config.yaml
d_model: 128
activation: "swiglu"
routed_scale: 1.0
groups_per_token: 1
lr_router: 0.00118
train_tokens: 533800000
Below are experts of layer 6 (counted from 0) of a mixture-of-experts language model. Rows are named router (the router's row for the expert), gate (a neuron's input weights, with its number), up (a neuron's input weights, with its number), down (a neuron's output weights, with its number) and show model dimensions 0-127. Each number is 500 + 50 x the weight over its row's rms, rounded and kept within 0 to 999. Numbers have three digits each.
Before each expert's rows: a language model's description of what the expert responds to. This comes from a sample of Wikipedia text that the model never trained on.

# expert 10
It responds to: Early inner word pieces. Short vowel-led pieces just after a word's first letters, above all the "il" of similar, plus ol, o, b, ic in necessary, molecular.
router:592475559432477559411553585491446531532450500567531525430487466533617480532502550595400480485528502556441596510480560469458597466467530567521483460425487487529533550556449482554484547449497508471548544523518514464515544543528457537422407526420432439471463525592473449495511490557467537493435600509375524431484515477426555539495537524515432500565526591490474571449526580489432505490548
gate1:521568577488510512505463582528521486493568527552559457561449539458472526506526554489451536532509540509557634505557468540590516434466460613465533450569607560429475409417520436517489436541567547424519564499522434403464560442492556480504349529475484611465533523540528465564557443474449512520459492491526454523590508392512476511569425488504499485468534498494545498446488501515451449515448
up1:579535546521500522568457575449451517508514571536543423442468509650541540471467518528524632501517517539486607493479446437489550490447477576491505470511537570491466450533500472512452437573538660517446576444516509480555501567543426570502424494514497506563616546479422461473491424548534454446420532522543580531509411455452493454532433453494479568444476556521544491498465539529512460519466
down1:545536540338525516449434528452559526482530493558476558536420400491500378470505561467477561516481500399520484487532464459482521374489573512522536532538531511519482529470569453546559454583557536428501542491542482496465539407542453600491526511448470518469499580434474454481528412449567566500512497659512447536501536555492509582463489442523494529566503558461569467417518529481504526570503
gate2:495340502510541459475425488489431466482498502430513457571450564557513525538498478486502443477465371552554493487446446527508533482491494554417450441515574508470459537449559451444465538405535512525545520471476466579479452517546468440437493461471453440512468528518444551613536494415423557599553394507511415547430558446523526491461528484573588498589501444413478432477476482502512425483548
up2:496568522570477463451489536514530544545548432467460517566524529492519478497451436407468513380529440561515407425477499494466401471542525495462409473478548447549535457519518477521543560488519525554573475438564462516575506467453538486457489452496418371550456486514433563540480535372539483427597444505466490477495519464450572498504523447567589464591534511439555510489610496491612506572530
down2:508470453471446530508538541527508555465402480496528520546553386530498544528421492513522429468550506469410503469555473397504604530448478561524475450540529479489486457573623578612484580442501549548523520485486422611489441539590496570528539468469530446493496494599445486524526519480464620521426464519478513481581534477436564543566463496451508482558492435480541461451520481464375536552457
gate3:501520478539684470456594472506528454439497564400479485484514532572571485527498518552568540548540420491461506424529532566523403473480436533466547509543486546408576553488396438512433513488498587487484473500402460488456544509437424473473426461529518580510467568508580463508460524511457527550527553522558561458425522503507513451412479515554491522437571459512512461512391506507502585414501
up3:471571439586512615552566485541533489572521554517520522526526525583576546426537449576476525518437492438420556495561428538526448466510496548409490435506507499466564600440445432520505558448463565488494584436492480545416489463541472427490451515546494538556527569588554436527457513618448509547528472502543472529509563492592521508456498459497460560446561480499629455500407486559517543462505
down3:587471468582525616533445509354519543485451577483468468491480428585481475506473511502508586497616471539523427464424575548453496505438432570439495450462576587459499513535465493475496514491567437545498563430487419510467518550487494442475433521492451513415433460417495523596529399543478479604486548467482557554493549487521516473455584455400497480547531522447535518519557468458511526532539
gate4:494470458531475497556445584502457504432497599454566415438515528470580494523635503496506504515581482509481540495524505472584508498544472433402556542447552579540536472432451532528466517493492566523461559590482592441435521434499432474451430507453491561471518504547542518502558498445504481427581366482467515416461480554452460538446542550504430469475491420478464494414543556433372460501483
up4:499532439557460590457370468505446524477595466416474479464461564511519508443467455555427509486550486489446519453506472543597459419590507474374471553470564571419564550515453593450505491452481536486412492477593559441490519512418506525425527481517503467479456428554483517565577424513434423536466483499543505423492498479503414487488513504439442463478551573513520522422480461539514395549542
down4:414430470449440482588429472449461623587467496496589496564550497499446514502513663568487499526509467490480490448493477444477526526489572554535472537540524546534474462497420558490439414538522540547497438583587446539507538453505501589531488480461560523529489537524502545478461467534495436537487473481444531544538531555603461566535596538577529573462482505527529509401442565546585491612528

# expert 46
It responds to: Second-syllable pieces. Word pieces right after an initial D, R or other consonant, such as Raleigh, Roman, damage, Kevin, living, division, direct.
router:485428505567538435464528492441470538449508470488537445509510518483458482589501530548464521481505493349519445443495473576486580554526541525586525512452589490443432517515565536498578480496553508455529525527522482516635483534417509592466566503464433507488563487400535453506538577494501429574492482510495490512554479558467427472404573502579519554453502497524391403499558493401442525448392
gate1:523417529539559493583408523500510401398535552462528503453469566524444622468538471526484515532495473421576488440487602439520546468431561498532535489472471541512507634441513517513489465551482539452531584471481521497496477478502521474419520416541524440434436531512542570477511445486475527518543489352453541472452525450493453439469502458453476479577471585548437433463564423510482584457406
up1:423507369475494605538559479496539626565446572486456409588413520439491476507514571571475437510464483501453584520605525457559545481481448538515479525554478499539606435448475513481628538511463445448408501540484443399533533454576555458532532490515534454459540459448529508477490562491484517525447520492514520415465465560500488396490462510570501504490495437460531421447459424529510484479478
down1:515474481544392553517548487492469514501476518517464495587528569463545568472499532528472530475554561468448546489586582482582564558540427467396463462469594515511531479436520500451535472432536500514515474479478432512464423446418462468381429525538461539440389471515514410572502514474439435545448526545485520579399619492554442470525466543429490513479539421461407397536485515513482507463563
gate2:590594488505421491514436509386485354438555542500498512485482556529405439659616431500478532465462511504511510487489440547502417446510497462484525465408517508499495533476483437489429490479486504501517538485551512501489575501572506474490478614546438506516500561507461550518585481467551439487489523533459457578421463546478579377444524475510533449508547475512431488480502593518468436591451
up2:533552474518481460483539405519470504432564487440561477494469512545565478454614475429516478558563572499463524508561491499463461452517549475375532549448605487446442443511529467491369536537489488552536547524567537482562567550568426466581544514537423453529405519518556583512541481537526469439514489544521533572420444524545593480533570517478514529628472451482392507456533525495499417499488
down2:538384504531392576524509546512538489449494505605464472512457397557475515423493606469466466484432534485484584484532555556441463472505489596456492518491455484506394448514468547505392544498559469490578533447534504524578460510487525497477534460504438527496440513468478463545502532499589448460526564458468369509554601505523521411543495490560414572531465484626444545572533487531463471489431
gate3:467487499480535548449515426468507504512430541522512488481502600549533520538614462455519510508458419465484400450478546509494498554497414501586463423453546481489569423460502480444524506491620479491451518504561569548517497458592585493432578523544503534557454535511476455546517535420547323494462553425578421463448463418453504559444484487516520597534465542438505467520510474472429428572490
up3:600553497413517562464387506576539586488549512477473527475564483451481570499448494506473522517439577587484545541470541463509484565512508476410493545515519480523436481464521454451543599572486519434513495420456556439369438501628571484492446483493466486537529497507539408582515472439445565488512533507473570494469556560439553398455499487504496436440528529529574500589502519429500468387508
down3:470587563444454562498466575487508622531593574508506497512476533385497485427530495504546456552450548495463408567500472570450489459595449483540439486552465484548533474413507545488464559450512514460531501552607536497507525497502560610460533550496451462494538529564543564490477509440470462534501549522544453495559490513513417459530453547409593530562547461451533406443419489604505461476393
gate4:447489499495519409524478441474574424510527548554435531557458483585522459521552447483466433533618474466523454466475462637570433488537494455394516515499518414455468531501533462445546455543476516473486449589535539525617446414432482485394513593489534493561609556558561531540460489562483503488478514486490453480490556415537471477536476437485460451545560483481554453444536489581485605472450
up4:437499422430444523524414571562480518535539495497484487417440468454557526558460484550580531498478494541544486455498476488484534548483473504578498595518501507477366443568524496447412518497464452465497469531453564472439513539469490452494435536472550477480499482479520456510620544530433442362459501465479569515345535442475565394484538455481576481544550486448552520485542614586491494574460
down4:528554428445461438542501447496569467492445501472393504425449494456395564511468480489535532395561432547506513537544529510537480547511501542567470534507562589408463472400531429613540533457440514508446470526538487426539417450546535459533472607428554476431435513556532484511484486515472604415399480465533527539531582407492545533501599530495517521573494525490574482453475491497465551495547

# expert 25
It responds to: Preposition of. The preposition of after nouns, especially in titles and places like district of, Shire of, Chief of, part of.
router:452501501504594518528452458570445548419490536549503548501469418506415494413454477477417569617588565484559471502436501412526448479484531577493495474449540545479473559505518465501482612506508547591373489589486505472514520473520491510420527537503489553529449380442476467491512527575481415434530484598578499462545537506480548406417495436477538484449537515428528543524554520425451486549523
gate1:488560436606505468447485418528540574529493411566582458570547489522512409526520487479524414576522492551480422476459415503445535546523595526446364486533479622468517569497449509558541567505566466539526412442550501506519542475558487533523441458450523463486441532529535500399494487539496519453415523504492495498557530574568481515496539512486568520442563608608484513464526558499496447587499
up1:445534362558554417451531510536555533495507451516505573534515533564540438499408519479525565485518552575532478542418506452351405491464498466445616578518447551429508478388450465560447421484518531479460500425496454447467516456498500495582484473495466479537529572546492533460486447388496407480477515493551526534452423611547481409568541468497525526485488493498499531412485495469492497532551
down1:562514540547558492480490450472460606432546477487506458568453436526560542442493509543453517512464381418442528466530527496492490615410520601522510436469513428551431597551413395519394548535517500524503511542599508569450571536487479531541564518559587542473454592494543581526582493496492450526550428468466519528430545462505476458480484490475492559462525454504478492578526593547538536546541
gate2:571487541518495582480477503510565437508544449597508504534470575470456504611525532505397543499496534543503417476429553574604513464423489571533555520478489575605446482495550516447524514488550488469474549533440629480480549543548442442529514573461373526542436552523568470513485479457555486413552524494544497554391399539525504449497523550490559498454549539596495495476503501394488472474464
up2:522460587407453431570503501481446492569463601463441514437443504541501496447511490576540475491447493474410493485523529416403584532457501442377529499540521540455433472494512578505520453525378418497482514538492554514517462549589484509452518540605561461471540570527505545539475521609519463417449468523459551538602545487519526525490531453481543468459555531546497482487509555515380615453470
down2:470506410454459456454556523426471492520521560441501540540461525515486583501499569562490493514523571464507510503419439435474500573451482492590481400464466453479456467549460552600474437473428557517491549450550450402497554514541475535497534521565505434399575606525491464547467560527538494442486493568593607481518472438619459427488491488552482541467518596471456433484432419488531441415511
gate3:497493456511537425524519492501396476515513590473527442529419511499447463513492466489536517505485529546468512524539508439604506554439377513503466496424491414560478552493518562598466600636448538552498499443639514424490530483522476565423521553446464480546584531471530500520528470492535537522531537426513490453517469358403475526488544479473438538534518491591460470475608493492448542414457
up3:527480411471524493418483490517559435547425513457585515517540500509504547578641537502494477617499530479452578591454416543419461604560575401506481605499477501532548531475542444434560518466493418481530490473441420479525450526606512579512560532436565508505537460490533566519458490451520506466492552556517581481483472602505477489497478485419471476488478502434494384522512427500560459512465
down3:560427537546533441475548623478464419562528382502533495487523504527426479472411422516526541494439558605570501446575469493516533513462448514558469495497446537510497474488472565514499429487506481431466490490554479469543501543544504415467447531393549600485532480538513503477506526607487601455534486467527505414411411575453483469431538541402538506436496474547512488405463382516553463525459
gate4:498549544476408430471429548601559454454505531513594484505429556497523528567482449545485496490465548485489422413449472513518560518503558591475608577543513509480492562403476453492534501475561423548501627603432640442574568519511501450492486520534486497564491536494554512565491409560530503559468372479533466468491482513431490515473539494501541457531506465506504443466511422556495530422432
up4:514458487480521513519515444488430459537561510531532460580496539462520454443503571523565472473491553527514569436509491537397526508534557504528497662505495491467532524463362538527472430505506506584574522493533522424486575523544542467563516539517578459634548506394399548514608461458463570614448516556580565521533539502487474516370531535493512537522454440543498455477490451459515538534483
down4:502452523448533455510439499526493591516442561529461513515468518502598457411480509523487511598469549560559618452421497502503452517520548472531502506469443498552540529493468501477487543516551534518515547624415452552409514588511479533658457446540467539550480491496397489507481519471547401531530481520578505578520478486460529544420630531588467479480501438545562586497488503522469564411573

# expert 50
It responds to: Capital word-initial letters. Letters K, V, G, D, H, J starting names or words after a hyphen, quote, or space, as in Alloa-Kincardine, Bar-Kays, Mon–Khmer.
router:474535451480537456464609467486387465541483449519440543463485481486499518551407538494490580547445477517568502441430518517477517442559491575460518525488525529425516465489559642471491553483508412533542490458464512496550567447560519573548450483575509467484435515545511529462556502524488397398453424380484464493480387598495471413517556443505538478500551545601407518574431523505499520535495
gate1:507528469418469502545457544535390514380532464537496568521492470472508479450567456524464470524449444548350550566494471459456534501520496439618489457466474536512534524647532432539531526530552537524520468484497551468531466536475459538487535402486474484588474479487508463497456450443480548483535460407472516489569592541418492502490392538495446531473505458584454562647478497465520581579522
up1:465531516631387478542508519548533522426585518477424438516482496534555576538515494539497543395578461483494604445418494494465452527448487522529537567475475525555471454547554525493544577556529500601493512417485516560519529434513535468377493463537500452509513524488463644553531453579626456438539509489483523515425503520511440608542572456470551488538491479519452407488533515516491567487511
down1:489439464533525514572521446515552487482427537489577384520539489429540515497454561529413469456591478512521495481572536532503433510621579542531542460552577555436491539412582491470495541516536456503579511565476532514484517466505506458519547430569486473446482544458611525509463537465443434495469398493510555462527427520539540464581574514422512598540458391556465559420507502586462526421533
gate2:509479559497462548536520512544510490444496467503530493550497593513444452461467493515481488548558473596492492480482555399501444499420400542464501530514485521509525490456482493447581441675467459510533456470475452484543516502486574458430474428449465520419481456359504564362450524430453473507518439499519437518489493548584444543597419491428471595528418532454459459495556476477592470544531
up2:470554537508485504538513528558502532435495486491463542515493510488530475466387508554466467512564484612518518469480447413367438532472365544500524550510585524500515425501544495483548464560510558492541507564336437532553476437517475560454426451524451559500508433488466507494415555442522489524526408457551409490516467469518452564547394461467546513463514601371443494561461534489479523519477
down2:533449507494520495494478511631522451499519449534529520536504505535510444423504501567501468537481548526400421414577550611483523513533501528501454503445298546487508465616550498480465478558475421592533458594450466493485498451546529513527512504473452406456545479542448458612526556499532516520486467436413520440563558429531471402540475485480564484487545471537459491410516440522535445507467
gate3:578489487479580475494478420457412402516445485529617451472435477529498473558467515485478405466495446450423444516545541489454551567508489462530423541431515484462503468543475479497614505516467458487572531517486523485536468494519440428554484472451552469445422482500601669475441426478566468365525591556436528471593504491510523465527523522478539560435496508492422514438517476515425502485435
up3:481471449471539478504478563475396495567491619418441531489540457528563475471489493526440468431403501438513457529496412456546573517481498613524515530609498455480456539464484521506495505462458478378439549500352523566542574441515549556500488533531509441431586544409541464590527507526510545458520500562481501596528579453579537481498509507513542481494464454490460600477609505468465543540508
down3:519554521517544548519452475496430494439544596447491559509466467441537465520565550437446316497433392450451530507512489469448595559531486406562533513515417500457498521475492392476459440556483522429508560498483503542510563536509526492518420516477509427475557531600556505452504448551565448491524464541455512461546507513498510511530536534537482632410583466485418576558462458542417537512530
gate4:599526416554501523635525502495550524559511465493485456534509490479517423530513592509504429467464572569516514434464463500558489471588502446581559538578486455491586466427486594540493489583486607445535502494382521497508534486494401595421511437434506505424483477451536479512512417484503444428559511453589479571571408500484479518470493556469503549433481522478440508548537466547529448589519
up4:459445551507481398541491481533483523477449508471589577515519421563504445416495471469460528531547460451423551553455475554431507629412478474465474514484467508526460502564447475415514546440496498469473493498572531571447488467576619410534483521423443515566493515498477442483431598485477540464495433494450566490465579467470523436543553551400513546522468582481553565500512590464372456459517
down4:499403416557528470514493498443529383472387581472464501468540571435578522507500406516494448525460442539558540498454497551507555527442519496386574494425467485486483433548533506461474465522396460448523475480451472576609458611431495493427537502469455450566466446609474490501487525509490442567504617486560486481524533515557518503451427463485546492524476554454430557546514510527545570586477

# expert 57
It responds to: Word-initial consonants. A lone first consonant starting a lowercase word after the, and or a, such as p, w, r, sh, as in p-resence and w-oman.
router:519543525556456448577560481496441515528507405488531525467519559475536468488528571464431555468470577512501525503510521526408461392582476496480428556563446541509473565541405564460415484437534527453473547534461422510499546524524462456569556432552483587584438526498557437560469499502479478510519508398463464432487548545461404417502553498556534478447538463583409480381487392497438462468528
gate0:485536454463433431649460555521458480604455554525488528500468564470419595428485559535530487478507459494482523535474523444416516502471399316452511526442536484520523558532548462468493525558456487550465482458499551560519545456493488450621521516442514522470504474527490510422475507432414492486500368561485578482484533448474497491509549529457520496465396518389508492553547483502486410436489
up0:553538569585492588429463521462568548464440418431518414492503424550506474477484537489560546520527563523529509529512543425493494463462544677529575495529527549434461528482449513457555498525582501517535565536454575448477542500465527608465501485531558405505547529464531492574504441573491492448561581431467461527445615512457449558531509458572531581561522509474409447483477496526588489534516
down0:525400522578445523440493481466508574493420451488464416533451505516572456438573515548488499443474472531524497496544493492456507488454459548565547508379460470465444546422503480478509554481595492529558461572500604450459543466464559515539556466579415474542567488548577538449533471469426456471386531443433440444350561487559418524520492512488452456527560558478462431453481438462505531445458
gate1:516387480538536451540501556506485532470515430571466404466478489476379524466491521481539443608503607508491459474465485571407466472496470432493584546508452440438559480511468549573615534514407483459438510509495541459483449508473580480524523483520501516488512515523545552493521440433600536546408464578561528528611498397495509387577574513526516480529478466527466464426457498585559537528529
up1:467551481487540574580486477494522466429527540500530488437580474537451546486509580533470535449476501554504556479576568483528510517585445513526504448463604522558507475489609459464549543573505422389510603461409462512571498537475469562436526568492544487510535457578507442464511576556463570482570502473429511445437527419571505475540457507544498501443541463437466444581571427462649465487464
down1:515537507495510497550416503516452524455486494536507442479477497515419513520488512522515549573517574422618480467407479514426398439548550457470418590525540509487614476491506594442491514472514514501466626526446551564538455551430551448482429486522419526519442558545496537507539445418546562502426472530435504428509431436466542445451536512389495581480575483454616548500483448514440482481446
gate2:569445535543558440475584501515488530504487528491560568547491537400479607464505559401463549558572523552451517440500545560503498555474511444442550467460561521568431373479492481476486455503537453496482435501492405585580467595487490414504482503511498449499526510485532498377529530484405525550483402484444537531548459470557430549555495440514554459600552409499551558423498538518486420475496
up2:504500517539473468522540486517599526593406519405574594481423590463474596446532528458490550590501516473423551460458502506526574446476498486462494553560572548548446492493578498515494469546476561487449501480575541580599410594468477491485580497509548469481498470443513520574536445534449561564423451428471476458526522501552420578522464395528562538581539501456526467548470524482403503516446
down2:416529532494504400546376465483489493520489375508539483480593572569473545534474542544465546443532516455437449517495521477426587557448580487517473461478468514443568549506476573542426492451473509515450544590471500555476474389404503393517608598539518456462496454472508490505538482519517503396542560409538554398467512525488483543556497536493460478478514528473477533517461471558536532386564
gate3:478525465496409473523561496545431441507410467386408553570467464562513525500546525481510454499553536487499446434555514393484529502549437519442539468495500465474541504504486687562397515514492543510524499535453561482529539503520550464544559396523475424510510428419497452467476512460482518625579555442491437605471566488537488555525494525414505586488527533523509593525519469580501456482482
up3:550506563558588477526502536393538496406398407509499536493506560500569429508482481570573495446462452461579516537516560458505481561503460528457540526547459473543433483518480356510551452567466539562522532548498512460521458448565549552531449478431537549558591504586572561516474509421487545455455498537538496492475381574526454469491594539541530539522456423491539429398519532457546519552555
down3:429516513523466525507456527516594472528452432488516468558510563510393453477505455498553469453511483469473564523430546495498491545515468546411493598519485560523551465517555498503425442596535528515549630608582499393522578478447493461520472495479536521418507601500470628555428456552425410554503433436504496516488513508422434549473502587490435538465486445581516483527484539484546555453422

# expert 59
It responds to: Capital first letters of names. A single capital letter opening a personal or place name after a comma, the or a pipe, e.g. G-lenn, J-im, D-aegu.
router:497544562372364535482601417500434561505526451462384492447483535519498501508510575463485562527558467480555539476429582456509491529364442556581454557498448452501499505509450484435514576465513410563452555398449576552533510542460482507514555540506526467540481476466553508542465540545514520535504463458496471503528495469508456553516522464468598447556543512539516367528498475503561613547500
gate0:427544550539523399526411479510471447459475437467500483530536542514508479561550450509478456403545483625501483574459526522478628457563483569485474602503536558498452537480494475553525466444495452533517539551606543529494467433639496455546518491553494547559568523385566511483457449489543393492491449528549452446540506535504565517525443529456540526497455569467509428536426611587541512517489
up0:479524559512443558551503515466500535403532434474516595492502532552469520539529472484499535591519380519488550536479404494524497549474527551434482488523522478520556479523544409404455472481500479483484559427442434611432499519435541479497547436476467503617421555527548498505517449514458500493367456508620517510490391473498449488468523431453541486533528521566479457515593407437497529623432
down0:490412441443544570459530531473525529476488556540496585501427479523519569386396435429562476447457420479560508454493394548552451474484449511470521440482459502443532554556587451459473474487499541502488519483410472555551515602412559642486414490530471489565397501573419541558552441493453549478535522526554474469510535506506543437447462486507433505535508514439587456498573539462507465547500
gate1:439501540481471435550441530452523436419516479418488465538466536458519464451514492494444542433527468618492573544477507448471571524485479513509454501614534550530476514534533390474439523472516435552484493422454465540505436461449459436450495481546647514582396525516535470510532536470533458568589459456519445469455553492388463439359476473469561444442503581472528412522530568506462541519508
up1:540425507416455509558401451473482526455517552522529503521382533410550501467464540510478511404478415564477471490569497436510603529496460458583409616578536530502471542543449367488532541479436459503486447463462595503482460544469451479405435515560599533494471483456571520528542543596529474615570427473502504479483565505434502533420473473455580466515513528454528478526486514489503480500498
down1:441488493495501573409582462551458494478550457548434503405589436548473450559390472576435537533534457448526497571633490431463594549408565534478490557539499441482547551492485585589513477437479518509501512494509582441501492491404521423473502468467509454558487528495549479488548469586465516550448503470565403488505444609451522498470540416518512456438463468483484466510546525527532607524549
gate2:530558582462517513460527483585503480405490565489489511559560471464507502558552561434537513513529601469446456551560428482484453463423451590435424548485400572516495526501502472485513415561506439445486493460559534475578549471565454585535498515555398505518495408464579484504561530433465502518512434498418494533483505566536441562602387467436463472523481569560500508516480511475595402463445
up2:521466611475500532559507578617482471522509572519433525458523446477455470558472568503560480428489542510530511559501501591451590511480461520500447572461505469458447563601491496597468550577485513461521496497585528551554535504539588535431354533432486580512478415444507547494577560469440533526479485501359434452460522499574462469604478511447523427533451519478511516572523529519517490461482
down2:447525450464475479496424475559463464501482533551510519507569548496477497590462542540498576478461514490473566514493513555491483436367469542478503585497546457563474481492431465433404522516512547466512452472507381516556445528490587451562470452528536527612550493471574510562480524522528523429508418469407569402553501475535423431612445510504490577483457448567563512552489494399462471407408
gate3:478488532494564561550535440473567488527505440477510506571580531547582510526554450550529436568510600531457649579558472513522372455552530449575564509509484545529577541436520455493489476447416531530596497464519450445547537555503474510550493473486403540417480487538490501561523434475554550495463518450509455500486543532498455576546474425491461487411515554584585493460524564516523412514613
up3:505441479538597604431483542486468520575453546411597467398599439481559499492500494503559495421514450390478506541557543416432481516605571548501516463442556542503457466497540515458501410453555421498563458546411474474474477533533462457524514447508511530472535475580485484496592515538515477450576499566514422492491569550511523497489430492595514535429516442531575560495474545463495503374470
down3:468519437571542482514487512444518422465461569480489552441535453507503545567517567490508405473528577464460490573574454468479517443537546515407466468498473500490390487532592494427460497420524452615444478520414587529489471461476461497515527468472522520491546523519433478480422633525473536542533562556501421528538538425407452572520492406501571382481515388558516570464560487509504515431493

# expert 37
It responds to: Hyphens in compounds. Hyphens joining compound words and names, such as Vice-Consul, Cable-stayed, Hanover-Amsterdam, plus list-bullet dashes after line breaks.
router:511480465356513607512591478522435528602459535567490551537562513450419531473530448426491479526523461490525453466514451511517487523523538524514506500508427516540499474649505558485539508475482461481432486423503556526500439407525451418622528487507481499396501470541419551480544449472470477558462559532544509500432460566387527529567497472502525601513458487498493582490575441466410575498575
gate0:451464476554520409458495497462431544503461466533504532493537515421456463506494506605591486519482512486575452553500480531522467455601518394481540432563573547506509452432447497466449421497454541462545548505386553472552482524572528423483429412477377475517553460457473431558474475527549482506526519547448472459473522525379523490491554472468520490553511393494451428508396566565403573465456
up0:555522441487484600547433424624526492555505474429429500482511491588578468503521546406476478476525494578475501472453481397459431562404468493405484515503475462560496449461533507549507533497526463471429452465581485550434511385509584572511596529443533565529504527459544584403475522589550506552507484510543526517528499433495457502513471528589398426467503591479525493452501451503573447467485
down0:483516517626541475470385503523579454472407478482548485539500445597582472487449469418529429441443500476423445473440527479473525557539513605531561515514556548414473529481468495559462441407499542508465510444461498513444545515532485505520448528508479487395425498544561476477481503444514500515591516510516532511555426550488501485425477556408473313534491503387496480532523499542447495494592
gate1:481411532398425506437424444529566389489564448539453506543461556501472529369550436422488476530502472461524522471485493468505521505428532471445557491497455377578459473443453445538452563485466463465466566485548528405512462520483576406432457469451504595574489459405530471528512396512474563520467563561588511561525469499466432563485513441473547589488488545520512492532457568474506471515454
up1:569482531395450579442444465561505446462462491542578532526458569473497563386546509476551507489546524514536509488454487461489571533380547484471550558464446413489414471491442495587456551471407462418523590497533545495540494535528563416502544471498494533464508449496499478548486423535549534554442529500561598542457545441464429565453544518457499647473512442581482532427474585553512483524531
down1:488538525451530514586513491532447478592512517549522561487553464465461585483531567551489531526460422455483502454423420502484500438514451509458490502537446495455506474537597588368497481477534479558510513424478551591541457388525476460516548507458471466475470416524465533363489544598559510502471478473470459450495562517479581548577500441578557503494391490509506571435549635511545567473555
gate2:481464503484467508551610482504507565501479494476544466618534403401512507566462405471484442509557494432468565475487447522375497410563454526486533520456491503450435502442485460559523515506567490493389448477518509472438522502494427481543529507509519558515371501501493543582395437583513465451465553444563508438573502472564503427425461501382462513477478392490509519463505510468454441541422
up2:563512474466467471494498572462544528439493476423515521599425429331528514490501575467462552470588559476515544446605557423489437496471504524432604507457522569517503523534525566460499534548467529539483527509417586459431495537481500550525435571485532491525421440543528483454537484472604495510487552535486516446430453617522445530468555555419562463396448489457529521524462525404480522459524
down2:527396479426419535479528549483603520585520535531516481500490476539475476506550554485483483490537469451452453480477556492509530442608494474509475449512472472476573456565499583443540573507427462482473490552497643516471549575479475556549552477465343490551479474512472491472565498594483424474427505474512481447448564519489429488577491560534513452485542477456610481494523594506539340450445
gate3:409503529568545528486506430558510500455521478442494451523486511596578512504485513510498460506421413508535543412435414485506481466469441453524487446534536562452553479536589591458516403450506477526431491537543548481565450433455571568512609501525373513458568491610470549429535478492468547515514452525567392440536469531541485487521493595439597484503571499493503513415526426575494481498433
up3:580436478501497542521515636484539432486494526512508474461580492476473421483532486504457504485475506508504510538536543516603482512554527511464533589437451447573480444487473464489467519387515573514460568445428515530455463676557410506453509494442578567610458464482460484494536513546520515506553548481498620462446503492499533491461517439467415504513511443579613565486564494574466534400458
down3:398480483479487406454555464448481484451489486387518521494475438489619437528462629472553504545551516541380488547485452503469546567535533352441511531532543383531446460463405457476520573534513496552520435489574501471522456524465492485466498501506462530528450519454507557549534472424563471545522562436478450488379470530531500522439518517468471435448524548464427484541455425518451526559588

# expert 53
It responds to: x and consonant-cluster endings. Mid-word pieces such as x in appro-x-imately, plus cess, ject, pt and us after prefixes like pro- and ex-.
router:446577413402536597530368526534496514628548442501420442476556410565512532417511541485499546505490475598506563547581648524571458446518477529467452477505563529430534501475527492557457526448497439412522489584481587465447451483480508462553545517445526511502472501468440514508471533451569434476474519563508478490499533517499521577489547626543476420566501497439483542525532540497523499526458
gate0:496593495428425461571484497561471478428485564427491544546551476529531449517550525461474475481530521600530535511529512470527481462452448516435545516504556547457584477484497457510450436490473392527532465499366430462469449505427571515516549515480466438443515527511520469519577530520448464487658420463471514401427511528582487581454500484392610493542578493562522484462406483504573441527519
up0:593527549402421553569503569462478459470471426512504493544475483535505452452450530450480550483554518489516557504564504464519499564461472470536532511501546575477501467580527532450437504535477465507493487456471438479406438502523529516526538481472535488519570532585495446408703599478421454449579512471499454498428438530519511516516482576341494579470485495575530487470551450499494402522423
down0:474481437481541467552510524413427519410546549453456420529503469529516513512556517626535511510504524459427513521539463529551475405534550505555503541585458514453405440582507449581555522614384478466490441442528564390478619497454499504493500475485528487543459457535509541524507475559496511430528488420522474511536526631550507495489528448574445615450529541454489519389457466488527498564488
gate1:540534462438469593491454510529532465533524552490545500571451601524510490511509525535462442482441484604595453460542512514507529485437582518488480566495550571479521568416488454516514484470389547500482600592543511418500421530512502469537406531510515594566427456624509463478544550624449564593545490482458501527435548519391484500426522529434502417549556469538547451522522484535502475530466
up1:536466468545533533493459556439516520537520567399555447477437556493519506418528505538484523471544391487565426548563400489441415450481518518459505503547544586386502507529433543489511416465535638526513554429480494458491471496550548423467428481515456502486407444469507377473498536529498477417427478453449534499486523533505463571526534494549510474551557381581517466451543603561511524453464
down1:523438433526435541492540430562560495443561487429494497514449504497482470517396412514373528434433561425553503510471460476601496566553539477501480457505522478533571544529479458585529540541521555459443497444463500511548443480432535422484512434547367479565500500505565462463483511488597486456550465480492452449528481551533540420477573493476468449451504422455450513486451640544599592500548
gate2:597453568357430480456529456505434434537524509453509497522570459492450474516527456523514473479547484560487525528449482503490575461473454532451477473446491519534490512434450435620499474486455562502423560553391512510528395512570520441485412463570515579492443585542481481431429510429468518554449559440567504473514532436446494559576555443424445436479508538575561480523468470561584580537519
up2:395578445528545404494449545498588523496578476490499454516357562431478519533550528490436544508536458471468485531566533460502462514495499506534574528540430418527388481480555635488531573475538473497484442516544522509563569437477488555551557490475510493431574537522516504555531554474503493549578439502442488492497493493479422419330411513554492551525424462464534439529472458424495487504520
down2:511572474505531488501447485538486518522447514471413532490518564510605507534554592598519467569399426471492501494613509472450463505491408453496533479559513523472531515506458482527510508485472532514531490455622451558582449462458532637533490556541433529486513521577550576560543420572613567494514483493489508603534483507525533452548433483466558606447579433415567459550438490540508510538511
gate3:388558491464529493575430476457531471512473509423471473472478515516571530554563500442492453491518422475426482551439554465558494501504374545492518500427508559545530518404490516422516534456543521513499503497411496508616448554380539534531539495599451467391496611384417446582481506538490447472512488472482512509541464510533555520443571471574487435512557504450540532483526609536474552565460
up3:502408519444378432545411461506496508499501508411494518482470509425493572534562469521571480523425410519439490542606543480512475419465417450578570602504469563472497499518488486568500520529534436512519453489511537524466456589504515444491558446579438512493518560408468441492514555548437455450519548486546487458541493494471514400504595414475432501447465473437442544458554595553529614526487
down3:531559493466582518546520507522486495536428506479369491499573513507479502546512436547464625513460534428520484534520562548566552567390572518558501467570487530486631501490534426609599474599514486543496513431477541394476505397497442438447558528559474585428569565489495496570533530454485489464495527507413506533534551420529566458471511508526511498534514455596527531465474523450471551518541